Weights of a small mixture-of-experts language model, trained from scratch on English Wikipedia: a variant of Muon for the experts.
Below are experts of layer 5 (counted from 0) of a mixture-of-experts language model. Rows are named router (the router's row for the expert), down (a neuron's output weights, with its number) and show model dimensions 0-127. Each number is 128 + 32 x the weight over its row's rms, rounded and kept within 0 to 255. Numbers have three digits each.
Before each expert's rows: "comes before" lists some tokens at least twice as common just after its tokens as in all text. This comes from a sample of Wikipedia text that the model never trained on. Tokens count by the router's weight.

# expert 0
comes before: "- ", "| ", "The ", "\n\n", "In ", "=="
router:111148196131109068097138103155094118128095113148144141142167144138107071163152120117113082134157168163095145141103078164165069078171085137159109190111144149147123151146138131146156158081151119101175150143093159144153208148135137135161102158072139163159192091167095163154161069144099130105152126085113148106203171151132103105116101036137148077158168114165104147135099142138090088121124
down0:145121107080191163129141092134212148066133146112073137168118148136129107134132125092130112093114090122163179126092135141101151069139113110082138083133135124145151141186121164164134097137136122108144112148106118136086037149126119136118101149236094072108143137185127138130168119168126122142093165143125169124119170101115112099195153099073117119164124098096069147077078108089139209114123
down1:135176135114105154140139117139105126120115160104138190203122167107169107126121102155083173155125128092151150129210136128124059103135111143156103161069077166107123136101043133123125135092109203124135098112082089170094139120049132095143122163154196128114156112133152157140089063135134157105136129133141135096136139083109092137117144188122111097161205170142152181095166111120133076135178
down2:159111120134092110137110158063177113054100189147145134095102121138154135162159199115153115141108153126185132069159145127139099139122077112131106175115106128189141124072197086138133148157115113119157102079115136089110069137096139148156139121135136073080154108058167106053119068104161086159150094131169158111136141108161129146132100062157114088103116145147106098100177076082108094101130
down3:110152129150122101150131120022158128119086111179164081172155174106149160104129133130182150124108150131156191095171201141123162103148086126120128166094114163129140162055159147096112081082129111175087119107104122155150132169116125097105134150107140095126078145093112157125121109160069105108084105168110096150126123084106135073149112140120129049129037129119147121102142092074169186108155
down4:145113087120117113144114129153168156153133134142155074133099135135143120144087077161085165119154153117180127212203170132130179159150140120167138181105210129146079158106183130108111141110109089122152143159151048149140133134097139075135142119099115121127063130111132125157122135125106100134184093123060080086138111150096099135091113130152100107168143164152110207200089167172136068105133
down5:151090145134076143109161124177131144099072117093109235127104107133100109166176141166136183164119160143101117108084125060128083113163098091126162127080131184150132117103092141123092171081099165093118158178090139144145151186133120145110169159144056086180095207132122155163107122132104154120132109106081124132164199093114127101127144164177125112118151149129058132144125112182108133139130
down6:109091122121175161176146105169160144112138034089106084149163096089133149221114122083050123140185085126132126120104114104156127168210134100135117075119109086143108063099098079115101133110116130128112126155130189068154166168146139122130099150111100099140165154096168133092135133071150128167134140117153081165150085154149164187113145108162132132126151083149093108174146161165098131115145

# expert 4
comes before: "of ", "and ", "in ", "to ", "(", "for "
router:140154152101100121119188121138035107130126097121155178150149122156085071152145121079117131138163174139105120142108126153166136110159111137165104147109138141179168162124152184087132178100140086121152169222120173156152182147163145194136102223112110167171149118155097134178132130137103136103189150139095138122169179116142090090102098121076144114126169099160088162132130145168099089093116
down0:169133157139157109131079103173154138151120185137187146162063119138114070104065154116110142180094194161119139156139103119078136065149137094103078165087113082133162154102164141152103059102136103111130072143130159087100103140119075152113091165127170165125122067103090132097138096143094073077139158107125074112118087105112160146180144167120081122152095139101170113169153124082108162090138
down1:131148168171179135181090114144178103148116108090211168082131080147139166131100120240115118160146116131118134098184109136152171113116180156109132166179101143095118145143115114087074110142165136137131112099183146126084153142110134130085214082102081083176121109079083113093102128149146102151069147114140087087092181135155135118143146081115108155124145090125106129109120105156146094166097
down2:131053138121188127144125156119121180109094163155137116131113148108112063118095140133103086091078124199114107131073090118085105123113169151171126151130151119064146135157130174211109136161127149165106138143098176092126065127101191132113163109162183063142086141086142068149172160136096118144194152107164103127146103176045156142138114136105129073097136158089130132149127114130102098103122
down3:154108123190139110094170153124123085126103128138103102136133131142086167104118186167080118094091138131098182132117121126148130166103154109120161093171147101163193149091118116158106119119121122199108187083159141134147149102072161090127100086167234090132144154130056099132119152133178151098130160097080155152119147096103117220052130150105092122143142098118145170094119133146141067132097
down4:172112126132198104088120167140149078150120080082152152175095066150096076196075189141113173098116130083109108159171143156092066144113104041113187125115140155192183111137119128102124097090165140087126180126110114102110091145125049113139055118111153134123172090135095075151078121173138120109145121098137110128082117132160148137109125120126133172164134117147099126161149112117150159125112
down5:088134128105153158118134118083134185162097122129174177094165077183108114125112105128135134151159108137152134115155129180181141184151135126098166170126098108118125140113178138101106069143094134058138099112130136137155098158112052124130169138124108213118139047139061119099149070124172120125117115134124183121064120126147116153153114155105078102122081128149096090082217119101170164178148
down6:186112142180090120124092103134117082127094135075148122163139135183098157118060116166145129081124117147066126042160174129144093110122118105147179165127110144109114109120095136136171130070114118171168186070133119086132072121109139066156100109101089164121168109100086087175106105103139110105128136149103161119094179057123165153061113109136110157157190107152128151133156076122089117090093

# expert 3
comes before: "\n", ": ", "- ", "\n\n", ")", "–"
router:141189156147102119119154112172111094145075082165147153163183130135122073131173118094108113147183153161097164159111105140182097104184063131139106180113139137156139146164174170143161173094146104105163138147115166106151148156142158127141069123085131165167164122117113146165196107137066199097168140092100170094148166160166090087110131114125182098135166106150103181126068156137087102112115
down0:141212070133084102133172140155127175118145101108142100138128128158128154127155094096099137150148145150091092167052157144152076151151111126103121120067101110139124139153132141074157151091141124038189127087122170155115139066114121135178117146142145086091157081142110133126203100111151131153055096141094203131163119122109163158114166126152093116138189170129145124135147136141061083173161
down1:113154084122058157103160126184172106059135147070109145073093153181102120133126191130145110099099112127094099186080142157129136131074199076147160119116210141122162102106162143173154133145159127140188125076179126088156130103132060098160080122106194122158161162152150095133074092126127122129156122112179123161110145135128079137109061145103128146102123150106149141133109153140092107119153
down2:090134118084141151118089100115149125134114140188181079151116158101160182102116112108185151107062146113092130092152119131127067141090121125099163107097107136072120094093157078199117127171087101162120123086155141193165142107105117109158086104161147088115155173138121083169107159108129171161160162139097186162132131191083123134096103101087192116078091095109147077149146096112171186144132
down3:143109076097090119140088123111141134122139190078094060144125099089166162141096177095136145108148136141107062152161120116109184072099121132146162136137124154113093080149135106184210075179081131144169129108173101113067131157081094137151146103159092149160169151141140109139097170112132099144144067133081152108158146142106132136147122201142171131129095172071126135063132055128140144163104
down4:120095153201127097166087123086169104179079129111090135146129173115123092080176135125175160088037127071115159068120141118078126105150106111166104094062152148148158070121096157155112108117083104117118118120120063150159136130107120132083181149109161131173118140065119117097122083045133127160174145114120131152135154079100140127127178173142168125153184149124128170148155116104131157176123
down5:127128153112128137113141154143165052138155132112119072148158095133137133114109150123163187114055095129133133107130104111104093075083158109074145126136166142134152112134145128155146147115137158113070142113151096165128159161127075094048081061147115197176092179112127114161094161092077167107090135123125127156144085166127074105189104027120154167130131139144194119119164158092135113146082
down6:112143118162143165136117116100147097090067107092121104144069129148127179142176169145091086121175115172080199145111145145101124085119116145147159073146157145155102091159147067124078131090123118109121153150116065153099097126141099148070134129155200175103103162125180162148146134121130148125180122100194122172124162141097083138107092183084166175142079140119181089070103149184132157158120

# expert 22
comes before: "| ", " ", "–", "0 ", "1 ", ": "
router:124152145144106095076166094162106118143107098152113145148170191146120070136173118101100095116155144189088137162109124167162117110170099127146126188130171175162141132138143150137126152084142116069195175131098176111153170144144148124148086147069126176193160124151093153155136095168084131095131141075084181115156192165153112069094104056133147080135171106144102161144094137168104097115106
down0:073107056083119153160120120097071175085114151143094085139115129128101149126110158103144052157127109178127074144131161120117129086142121121092073116035091098105108103156106091135080142121085161183148105153115127120107040118065118104099153186174102092109123094117141134062153092118120183163121039152160131133119134088093116129132116077119158093114134147136107130148178125143137117116116
down1:107079135121155098122069141144101128171119127202113121143148187036092090148133161091097091134180144148092147142169180179141123091133135098122121138115134103088144070120121157101150181133118117130015151178153146106159156159088126129197111115176167098102149175134090110092119116113190147109178153112089080139131138160120150138085138106123085133155117102160136129098101120090074139168111
down2:113155125174135110135168086127173198139131138078150139122164109130174166172158145093104069109127106144124189112093087164120054103095091164068126111151126122154157136120105105138115157161132127143125158121132080098132138144109092144082165126114166157156138131117147181127138150114121101102096166092147160091097130138121119153162098155206082146133152126103041129133255098091171117137144
down3:152119169103113105156124109131092113069138113160039142149114132179124128136117147084151107117116135135122121136193089139130183107157125118173086121105101139045051064150119129125174093091088151150112145113162197137123119071113125130120099129150134078109147107084114188180131151174112080146075117080148175142164156120094140111110112142075100076144149096096050123162171159104100162147119
down4:049192141104105111118078128237155139068154110168097106094158174130136147125152139175235160188109104105149143120203155132153122130180128140108134147159127125130156157092119130182151127143151150124111126167125130128141145090122140103139144110134110122151064156105151134149121088109111108106121166160139117116146094182127200058151132140141114110183102153135105138085129112134119087168207
down5:139087133103125115162103116162118156132132215105125106132086078121081180153145165094074124128127115096182191137113133128054139156154109134077105145085084115105080134139137184100102115140153088121126090097156110129133162159141093130117190150159168135101093153137090144129096122118146112144103112115183115186103144082090129095114105103053106184131092147120167132094173174187177094141211
down6:082132072151153183095151054150160167138083148129208097098149115107118101177085108181145094069093133110153165119062141129067114128108124121129140144177147188105097172142096109096108122140140106131193201139132123113139148125133127204165142069107133135136130151132137089116073164184148132080141173140158137131101119134085114186137124081123076107173086073120146124118140114131129134074127

# expert 24
comes before: "and ", "(", "of ", "in ", "to ", "was "
router:133162126079101105118172113140039125141118127119151186146138114164074054141129138052124115141160142154093115168115095141169108134147120081169114140083139142175165195151135183069148168145151116097170164236103169148155153164161137179143093184116106171159139132177091136171120138159109133094155140135093149102160154117137082104140097107097157122145150093134077143119136131146118108083094
down1:173128112108143120137109091105152131107102206096136095102081126140115083121123113108041103170111147095138085183138155088173112097167146105107143127070170052180173089084140132092160117182119149067147122136089096102129146176171076119111116152070122132137110153138146120131149139103134110142164139180129136103113130101122043203110159165162136084139124167096107150128142119145196174153094
down2:155088130149145128124107144139125095154193164105162114145095168090167106109153140102131122127088134094139136119135101177193149095144061087137110117105175089118095113161113073146136058108062113125094098145149166068096139160187159087173185064115126110107114116091138110127090100142167135153107105115142141157051108132136199160140189154126115101198145166152137157147166192138140147137077
down3:113122150125137084127148119099101128121123160193120130092135181157134150129084148143141127083112111077135157126166130107090148157137166154133150121143111186052102119101112121136121105091155131146094114000113118124175131089102184063176164102165140112068160121116088140103119189113104136146101128123094152130083080144138113060118150082122110170055129103087157087134207095101145121133099
down4:080177163076156141115160144119121058106117143125025151087128122102172090124179114128113142136159141144107107106132132117113110094155110119144157103148078123094097119138101129161142144100125134094098133130134093122152160090159154092062113059126149155170171146117132144077138177092078129165098069193158147093166110157044162150106110166112104077127131125044156175152123075148149149127151
down5:100180131104144151122095099105094121077138161193124085111113155142162104098204082138099101198148100157144078143087103148188126132170151130158109141145083122096119077148134157130113145145132102073117126112117114168200178142138121161112097151098081136171157175156132220060093160121095138179183087107154152133160172170157136058158150089149103164131100102117139147128121113121134115168138
down6:131127148135116132153100140159129090105123128100085091152119146106170155103124143155139116120149107080176086120144117155090132114139138148152102059116127151138114154096051088072067152061070079156082067069131082124136170124144155151115126084122088114090169083139132227123097137114162179092055062127168098143166184149117156127129130143147151159146160149119103168121144129149063146154139
down7:123127117134152149122089126159117162151118103093133092076153134133131178127193130070152137146119108107141122113107064087171146180093118147138111092110147114168094158165157120083077123169106181136138130211115156053117151162115135128134086153107139093111131157136202145131146095134097139092104155149117075153113184160108117131148136116163165092113106160185086135112060127225179065171099

# expert 5
comes before: "- ", "| ", "\n", "\n\n", "The ", "In "
router:098171197093079085118141095136100126170076104166128146151171149149115081164158098081103116152142164116100164171097106195164094071177108122163098135101145131151132129151155113119145152116127101091154160154113163124166151170152154117169088177111141174161187137174143180165169062148091159117146140119089151096156123163135121118068137098115160103180157100131074173148107142133083063085132
down1:133154143185124143109109144058148137116145112130150087170091077095113150129160149114082121179065149129121138103141134183087154138090132080186115138071160042116151107135172130120108136148133153192097144133138090160151150152102139102141183134054110123128145091171071140148125150079165186097133073113099158111092198182126157100153146127103202082094155140153166137144113105123092143148154
down2:151108128135085121156095159114129088110175223151055111156149151168134105167144121163141143134171144126141046121127074173109160087113163052119139142188160153138135148135115077145134129115080167135121107115102154082062113122038129088136153183090109122128122098088154102126145097204101098153118141101111157123159146135086099112162145065117096129118131120080130158151149112161169130158079
down3:075100134094158084128099132166126106118133152119117155173115059175166104069165130086132162136137100075104159151120080087115090110107122129126127100075188183145162174188179178106084102175145113125125140134169137066175113203098172129144135100133088153121108124157150111082196109113119083148101155142157159116178172131159126117138114087132127148144066134148119172163088126198095130123098
down4:134136107106134124148143111135150155148123065133174123054198094120134097131105136121100118097123136121122158197075130151129111081157078073150129168182153144058189082134161191121088139129129124134148151162121186147107162158043131155166086184121152104113149125131102076118149158080038118108146122132109136195150112098098158153170147132147092123177141183147110118177109130154123140126165
down5:119127142183174095146143113189137131113121152136187141093112131097069114218116137160102110111187136125174160157151143157189125121146101173187109152136168157111159072151139121103112120130149077087118156150122131120137149100181151105158123085147110085116159183096122167142125102126140134164156137140128072151129136136200158157158157127198115134161141045176069137167072186180155123133117
down6:098144132107150106161154130135084182110104190177096165120129182174104170118103144078092134151133118137140120132086155145183129150147140139132098168168174166187115120156147152122190156113134147106162220136123175132149180191160166104147124170127056146155135101136093080115132122139178100094142113110071166142137142098187097135108101078090093111135165084147079135188141146188095118123097
down7:121151120134119141137192163130131128144092120159134175113096130123100132173131091108062092135126145178120122130118161152122123118125102104119098139082121181185182116144202168167121165106098085110193057136154164147112164108165181144138143149195088101153173121116155198164114130117123163174186141134095192138089089164104136090094131100155170136150111062167174128185124124186141133112092

# expert 44
comes before: "the ", "a ", "to ", "was ", "in ", "is "
router:131135177107078125088149126140123080155079073145144122137189154151103105137171065108100127130168141142096148159106098162147085115135098145141081144058139160165135140143140142115132131113138108085165173140107134151166173146168131200160126136096155172164125123172122184164185114155123142069147181079096141123158173190144106076120161100105170128166139101124077154133101151141026102101089
down0:127130088124133164137087098182140110114124145121124166155078087145108142129156107132120117128136083164124073156084138120189146107168109087141133067139124136132145135188112116159161111075126089135135143133155162125183074146096072195089138102104101145197048166174116141139144055140139112129098096135111122205129126093118111123123045166118123124168167106143120066142057136063100108118096
down1:169157167120103107159141124083147117088151142140133116091116136125139110135070163109191185113097211133067138139091136164147102118102165113164129137145153045092079183107109126110195152105118123141151184096107087138154135146130108129131142169120135096079135109130089135105176146141107116067051118165110138152161091196140134092168111076134161119176107123119137084231145133123159101122109
down2:100140148090114106078167189163081092143138115096151051118135104116128162180177129130160149133129125117132094083103048145172150170111132171192125127170093103098126165120122123146079150135093181148152138152187133126142147126161076128136170125136110158172079174135110114112189121174151143133110180122187137163128089177139140050150095119141128063103077143178150112116118177099113094142086
down3:166156140125152053069151101196084187152089153160134112150146176130125097139133104086159138124124174115159102168094156124120110148167149122067117116159129098122091160206117123149183112137133145148100146093106115098151135150156107118091147142120145107176148059097144166099123118176064085156135075096095176125151135156117132167184122120157100158083134048145149134205135134111108079158079
down4:170143125175192128119177135126122124109193172170134143137148097123154163148099073104062126117038122124066161056126157165139153077125089139118093140145070073143166120130218113164095126124164152148095108103156186128142089129100133109116132102133136125144112174139153174046159127095190126136129118172102132092107173135107114087123125107142109161097105098137118135133115100058170135147151
down5:117123185107125163160098165112101136147105111105153125149118079116095133153126138106134119146085140081093050116052125137116158142112112137094119152128102116103103135147125018050133164151127116130175101137131126089114070103102076159115131139112098145137051109100129061161114102142103093163139175150174112165149096127131125149128147112124056166163065105155095126139180178139175047135148
down6:142100155148158180144165169184222114144167181154113089160158129088131042135066142124143080118141062133121178106096142169187129136156182183119133116131064125136140140127120088182105136096126125153051134134150137160125131156175127172102163112116154162160103119103079113142147176162182141135186129131138102108141085165140129125126147087101168150182117172139117161145159111134114101098090

# expert 10
comes before: "the ", "The ", "a ", "In ", "he ", "He "
router:126147190086087086102152094137053098169073113131131139189193177146101103143167084116124077130154137172115149134097081155139093081158083137182121165099152154144149139162139148122136136084161113124155166129107141134151165159165166210151123163094119141134201076127118202135173096141112150115135098115094145120167178142169096069124136094087175102141169115116104145147122157146071122117117
down0:128143143120141147116074159081118121093140107108066139098123109101148142134120130168195151184117130172125092086134087143092116105072117087108186112116109099115135101126097139193100146148091187171128119085154117172127156089113116120086150161096119139110144091114129163178158119090141173101133079134156144180152120119053098156148083139102167124092184152118193127078224131118192138185157
down1:166099162097087113057136111077156164175125078149105138146068129120099127062174155071170148135094204150076100143132131094113070079116100103116147076126133108188149134111207163139091063161109133138116107130095163164133136158142093165110130150178115113122180134169172123084166075160105129124147139159135140146122132165085134184109159131108122095133160195108147116115164114111138118132183
down2:123106139088157165074113126167085092133152187092113168091131125139183124174124142095191136140167132135136141067122056135084120173080112090072202076159158152098116130092127115223099162111133121144146114111130062165123144141171102148086144155083160141154160120121159134116164125093165124148143093144135138167156139107078084116109089123122142095097164169106153128068171162130180170098132
down3:085083130134107084111097161028154118119100181123099125057132114078141167065113143162161159140100144150126113080165127105076099132145114135117158153116086112120134123095129152156114160162118183174125079108191118107150140074094131124128137160129132123125122155076061101118126105106145133140142073119157122134057114125071114144137096131113139158119133111058180109069239119111161150142160
down4:150113122086147103091077144162148090075126135081111113118163065094169142183127116079103111139147127143189044138145107161108081145099122154144124155125148130129089134172101039155112188127153154166155171110145122178143142091146134148164114093137139185136153141079122146137129063065163168103094139141138131182175069102094138149174123131174122129132152152138113128163112116198174090165167
down5:127140118156148112147155121141146123169146181159166116194124184121155105181126106094101108080104133160123141110147133151110141118197134131122114158144155166127166182151131093162117149069167070095122114182101152084103145167121175093190130108109109162113107157145020094124111081149108104164135132189107096033126127101136156109090154134167101134128156073092135146080082162152109081121164
down6:126178151104155123136102105101116101083152195072180074117176105096142170101108102177166132162188110077154095115106104143126124141179118160162149112108081143102087072169086118110108133136093126142167163088179087078155162164135155153109133123138111132101153114108097148146144107137126160112116181132185100187126117137076159159166117126145149153140101049074147064139177145109197161089141

# expert 21
comes before: "- ", "\n", "The ", "\n\n", "In ", " "
router:141163176133088095124179094139104106181087106206168146137149162152095072163150088112109132123150149151089160162087114159177119107167112142175108174078157151144150149146188113111158147102150114092169171145116194143169133153153140141138124148103084153172203105135072175114139071151114147090168126109113153123145143140166076099105147095106133111131153096114080172139087161156080059084115
down1:058138174116061104116145115138093110163128122126122111150081179182091173098135112115155144139126165096093070185143131123155068132151083167119128084088129170134128198083158061128177165123119123146124096139161093139149133142115163074123132126144127100130154108108170147133159130167064092110129161163059131108151165180090153129106140164103154152076146195121079076153175139193141128120112
down2:110111132150134110116139135052153076172132160091134134165134109079123097119122103101184153107089122095136151072134087120094131095099068179117131066137169180089118108104158126125153201105085102120189102085071104137073057118089159116143166195132137136103209117143225135109137159121186155147158110112131128129093159114106137137139099116112128126132094135154103149125175112186098132142152
down3:124143138111124126147133130178140149129118122122141164105161072086077128111154082079072174148134080171122090142108159103136178099135143138163170180137156199204115200131140140112118120126129101108170122156090126098188143154108082157123080177150054155133140119153140106148131139101146161093141130161101173109139110075191082095091165151164108132145226108119070118154105163110114087106157
down4:093099151121054138142191125116112144216101077143141154117091101087134156147168150124089120081133156126140210090110098172115098168127119090177131159125139144089127147127131164095108116115112096132136138217144195121110139079124117167137165154108120151156098147134133122122149156139127064029114158121127127122138160154139106144078070087167190093133106143149129187073070131122103148108133
down5:096161173161144128161119155113087128145148157134107082157145140180139093142116082103116093151132179136129182182179128200153122109090190114167150149111060109057070115143129118112130138105114113095152165077106152086092154132133154159114088111067096061095063168160135089154125127160121143149137143179112107092147158184151092046137108121098147095116133107161103140152085174174120118122159
down6:110135116100132150128115122138135144097159100127115139086131119154124121176150071110139083134111176174119134103123143123147144104122126099103098132094132101088114104236158102186148091122096153124090162122161145156118139177139125200156127177107147130207139143149197100115112090076120119151217154156101090119166181150117143138139142141104173114139165104122063155202053124094062110089156
down7:140127105111146129156101152118114127114133088110164130162111113151112110127150119091051084175095172112139110150144155129138111132149140125181116091064088146102109075124127119138113119176186155114117140143158153115162135099097049139094241112106141130180092054070152125113140158080127135126095198126164133137043081135150149103139165076174119126137139131134175102107109058078127172115121

# expert 14
comes before: "to ", "the ", "in ", "by ", "a ", "of "
router:157172190097124134091152123158104083144138098127146134140157159177070115153151103095121118095140195170108119184072122156153116160149122147123099160067150141184165148136125176096136161107141081096166147167106160114154184152167152162173077179110114142133147076175098148157174124138127126097137132122110150139169237129168097080110096118069170120124166116135108157120132142142047108113115
down0:179113134163069079167204092074160141178151099118115163117161155076149089110110123121125135179168111075130158159122112100125167143202170134097135145188105125153093119132135050119137133168142144131074163136162118155109168094159129137139193106127100074105120138127084083123160121159134095180087147103115151111123137079149126100141110085158077164113104030161112092111130115139112083111141
down1:105156147059096149080128140078111099161148162141097146116166120161136174098163095138140144174161141101131159162108084094149128129104124179090117135190151159137172079124129100144112147154091102179102165170179142150100126098117072085125155133094110142103147131145120187102106066159147116118158117139178154130164045085075092159163056094128107136151126043164145083092146153101137115182118
down2:139113130150094070086114089102104145192135133100162117106117131161091128154130125105070128117135128127105178126147169105111145123139136113128096140070096099169174122122128104123146137116108147139114136100134168084144163163096137186070182181123080102139143118050083142152118147156040187134196127138103196129096157097109134067169133135082107075134099121123065135119081173118137192125063
down3:110179121092154103080132135101143095171065134103088128133090143055132143130150121092150108086051123122157137130145117155106106103111076136134164091066102133130097140109184038134120075110133123135128117065072143103146169134163114171118164152120197146110153164166105115167109108145157189142059183119131104139106122139166154166109191173120170104107147065127147143162122115168148163094144
down4:112123166116159150131120067116225166136132161127194141153150057124164203080137149109160097167141145175130169148120140152149183114086185155156127153104126139066137126138122046159100113110169081112144101131153110119133134185127098152071113106142150103145131185098139093075179152118113140129131157066112118142090140096109176163142115095090152086121147120169144113165088190102166142118136
down5:118158119131191204108152170104162187120132067158168201115138125106047162133147141114102079160152136132133129122114176129099111161090097112193129165126120142090114117111107085120172133100155088065106116205161157164162144179135140135106130177120109123092112115105082131156140114096122147136120099175083135070135080113152146139154127173149167138105121218157117148112106140157175074169134
down6:157098104137072094174133120143090110106135203119030113177117100127179085131084118182129180172143151144115096194096109110102152142118147120082063130148102127113185078101166164141104174133085171063098111101179121148105112109130140073135112147123076104166112107140143148070161166119090097097127107156134078138147133155071119166135121120093123172063107178131126119125131109118100119146096

# expert 31
comes before: "the ", "a ", "his ", "its ", "their ", "be "
router:119165162125102073114146104150106098161082084132155133159161202158124119157156105113098098082139147137121140137122090181151092105144109118175116153104158174167161145155146147112134137076123092111138183143107160130167162158164198191148109171119137151136193090134106216159138104173079131086117108104083157089137209135182106102114140098095179114162166109124096162155112145157062118111109
down0:178146141109108165105128119143126139152068108168154079153164138115098187092134114173136143073122178209129171107120129197111138106067128184096106128129181143085082130085129137106066141115089157173124152150160135123157053083159163179145126133124155095144160124103136097173062145100120116113116155094181179153137074182066105145166143163090133126124145115132142097147154130132148170122177
down1:127145172131100151135153125191161112173110115193114062104091109172148120133175141125129161065116151130107151121087150101104131146078111115055104145118132087108119127172131094132100138060138096082194070117107097144115113116131124131184118062131139099114143185194136074146152109164135055204179126146088124134143131154135114133097121070111109137107178127093166098093069164114113155104103
down2:123139206109144183140144147184130121182166131129131142114153102155139072087112181105113122126132167140102165172168165140129156090095134134090137126139123144066091138142099142143162142096163073123178190157073133101075116127156101099165123155138060123120063151138100158145170132134165149112084137166093167084210099105136115128161129086171073097156201126124155113134139182144177132079133
down3:066102148147147107139187114115096110186108178109149140187146170144130102065090163122137098105176107150137199172136100138126160120175126110108166172150150176108087090168128157130122125094134100168181149091129149115129117086143205137130123127128119130102128190054098085216065178108162160137149122134081079143133119107177127142137103111108100129141098098110094080101127143112069132084114
down4:168115169101098179134070142127153120161112080115128092160144104174185172072073121157142139128150168129142004138174153160082139133091152150128147178109135138137129103123091118174131120090072160135056145092177106149136146143170136127169113192112106131145144147121117165122115104116133117102124137202082098165181124074154090098159171117154098092157118138145142170120152182133166132140164
down5:188157116196120127130144139140097149186063185133091140152128170105131157053140123104193150127097084137157161145083087128110172145165179135129109109190090184106054118115125125105165183137141078100123090104116118128073108118126159095094144147095118143123120125164180107171121156173105163126068126120145080130079160165159138117121101133087097103109116057099126085100094155165103103102163
down6:152104077090092131064122095095091081157132134161131105031051128113082102135189119137075078138107137146179101115129124115097103161111154119145072152103146089204161167124082136158116151091121110065136126138162181089134126115088099072118160146097083126120158169138153130077092099105106145165137132154166103186111146156125167126122103140105087114110141108122123124099162165099155188083166

# expert 23
comes before: "the ", "a ", "to ", "his ", "in ", "by "
router:147174165091092091092140124144102098189075095144160122129139166163122123131154128108120118094130156144092154166103093190152089092142096143138085135056147126161128137136145156081130128105133116106137171142100138125170159169175207202155104139111157161135132109175122222169137116156108135096133137088055133116148175150151114077116168107106214140151131084151119153120112136151048120092102
down19:132122133124140144157158066140146119123127142111196145114130102124076137104102130062054120068117104176127182110162155112126171112128149199143078149096132153138099135176148117128147157175146080067169124182139167162155063152175130142140105145141168110119098126117136124164126131122132101116136175143162164095089147093174162138126173136052130120078156076140056155189140193158130149077129
down20:140196115133136101156091121137206089138037154105115117118103096070197140117143132153137129104127104051146132098146133100157143077124148076161101129048128085132153135097130106105118088108140136127105097119092103127046140089094110109067150100140114107070120084169129176141157138120149166098093120121146119110123122124089106161136143165154165148127104126108123092082089064167156158166209
down21:102109134164129122119105105224224122094202130086144144120178165155138173111110144174118134199161149110111131139108158108099119165081176125134139142128075142142129111163136127136018111082115135134215112081118180123137144095136126095128181126127107161151090157090147089119111124110106130133105140156191148179160161150106152138083096061118140139142109143122166127158103104155110141121084
down22:132127126121146111096121143091161145110148133044139102119089134116137148104096171145204214063123082156130072131113123133081135090144106146119135134109099068098089131041124114141176116156125108128098084116151089143138123100155078140178195114118177123094128155106093122110155138124120102134098106153124123183156039101133171149093112171126083166164064118146145159113189165085134089133110
down23:084118140092112093173127164083179146103135185138134125093076114079156174091199116162168129148093119130133095212112138142114101153067176168121136107069092104154130088140106140141100081106048178146132091141121085116111131133110086156103137079145189117140129148164152130147106132146153131132082146120128111213101115146096113135123119117082095172112104152140184178113215121101109154107147
down24:135085159111124096129135092109171135153171153173048131201144174140106072092130104133128162095129144132151084190132156098138169196126196087119177111138148132142134105122171145125135105104115141081129177171188149159120130101130133158157171108049113142149186141148108131101166132171131086106144156121065107177127124119147074137123138142178066134101093145148148144142129192089093141074172
down25:122127048120077134121126105111146107104141158084102150087144076127110135140216162098135145105142075120126175128129139088148115131099145102115155133120136082140132140124112145111108132164135123128228116153117114172144053214157120097125109143134130095084095090115104110099145131162171114150153159060135123212100132194088124103109107091104143098114173145099089177105099068146104065082116

# expert 45
comes before: "| ", "|", " ", "(", "0 ", "1"
router:115197167135132132111165100148121109161119116142191151138186138147112086139192125089125109132198135117070158199092100170157105124147073112153110141140168173149130153184181163147132143085133081095166153163096183098151134148155146131136103183083124168137165097174115149128152125160109152083180150090115175102157175149161092115080129118122150120151168097135077157146109143147067083104075
down0:121141117202093172155155116100120110133089085126164131198085113108154148185125105103120115098110090129106168137089153194127107115148135105151167159136123150100113154069120115075104127130155141103154132108077162139120169157095111095173127184185124138092184093159133220185171148082103136131168092101135138090197115110100094112157108109103152101177148124134123085196091090103077162130130
down1:101145135117079122099143138140145101185107109097153179125131074115150113051146131156132160113106150124087132144166156115128112182103131105093152158104171074161117103113129124084146108178176163059095067109113166077139160178153115055099157057130167098177154152157126108117182074135153100109108097185130124157071102102127136106145167144101178067123165165153166140107090120107167117172127
down2:172089127161159091101150117120146156128160123175120137115129093152073152073097181122083141160106137164183101152133104128124156159098110077107079071153161160081112129117136146072150163120142129125191121183132168103146120141089148125146127160108096173109060129169105189084176167139173167060119108105109063142187161110131111168099148087113167116069103136128112130147143079179144127069158
down3:114126168116148127096146162118135081137116160070145128105142142163165132108134111078057136094079127099077121108119076135146101120142175105142105159090114126124122141059173146112126135127093157110101186144101131113157136168145127170043145121042168128125141181199097143124191087126186114120166118126055128112167148170114099120143137058113153178149081118147198138172096145121088129127098
down4:120109164113061117141147140041128117137132140080040093121094118082156077168138093093135101161117133097149086079158096071127155154128137101088146107065106123138088126100174160091133173131149125161072088149150128139131142092137168126133147138101150117102134087126127083124119170151112119039142148078137058121116154111089124184119103172129113080143070170159178099121142127086154145161179
down5:145112110147171132051115128158179169132103141112159109112100161042130146111134139137146101078083178113130141075129123142165123090140101128097150118080076112109184129081142083142162136121176085109107131128135071135121164154086156055102146147179151175131109128109103071142072081152140176142136129106119112145145100116114130149123063098194139130155119096086156074087148072188101196126113
down6:069112099077118111139116082132110148107098122156162128163115117123119090121125159083085146160098125143134129105141084167141116034128108100051126183069136126106133178137139144058157103102143082132168157152111140110119139182093146111130089096141110182084086134132130096152127134116145174137155095107106155107109208227144110154088148087130130170081125194141112179106099102114112074122173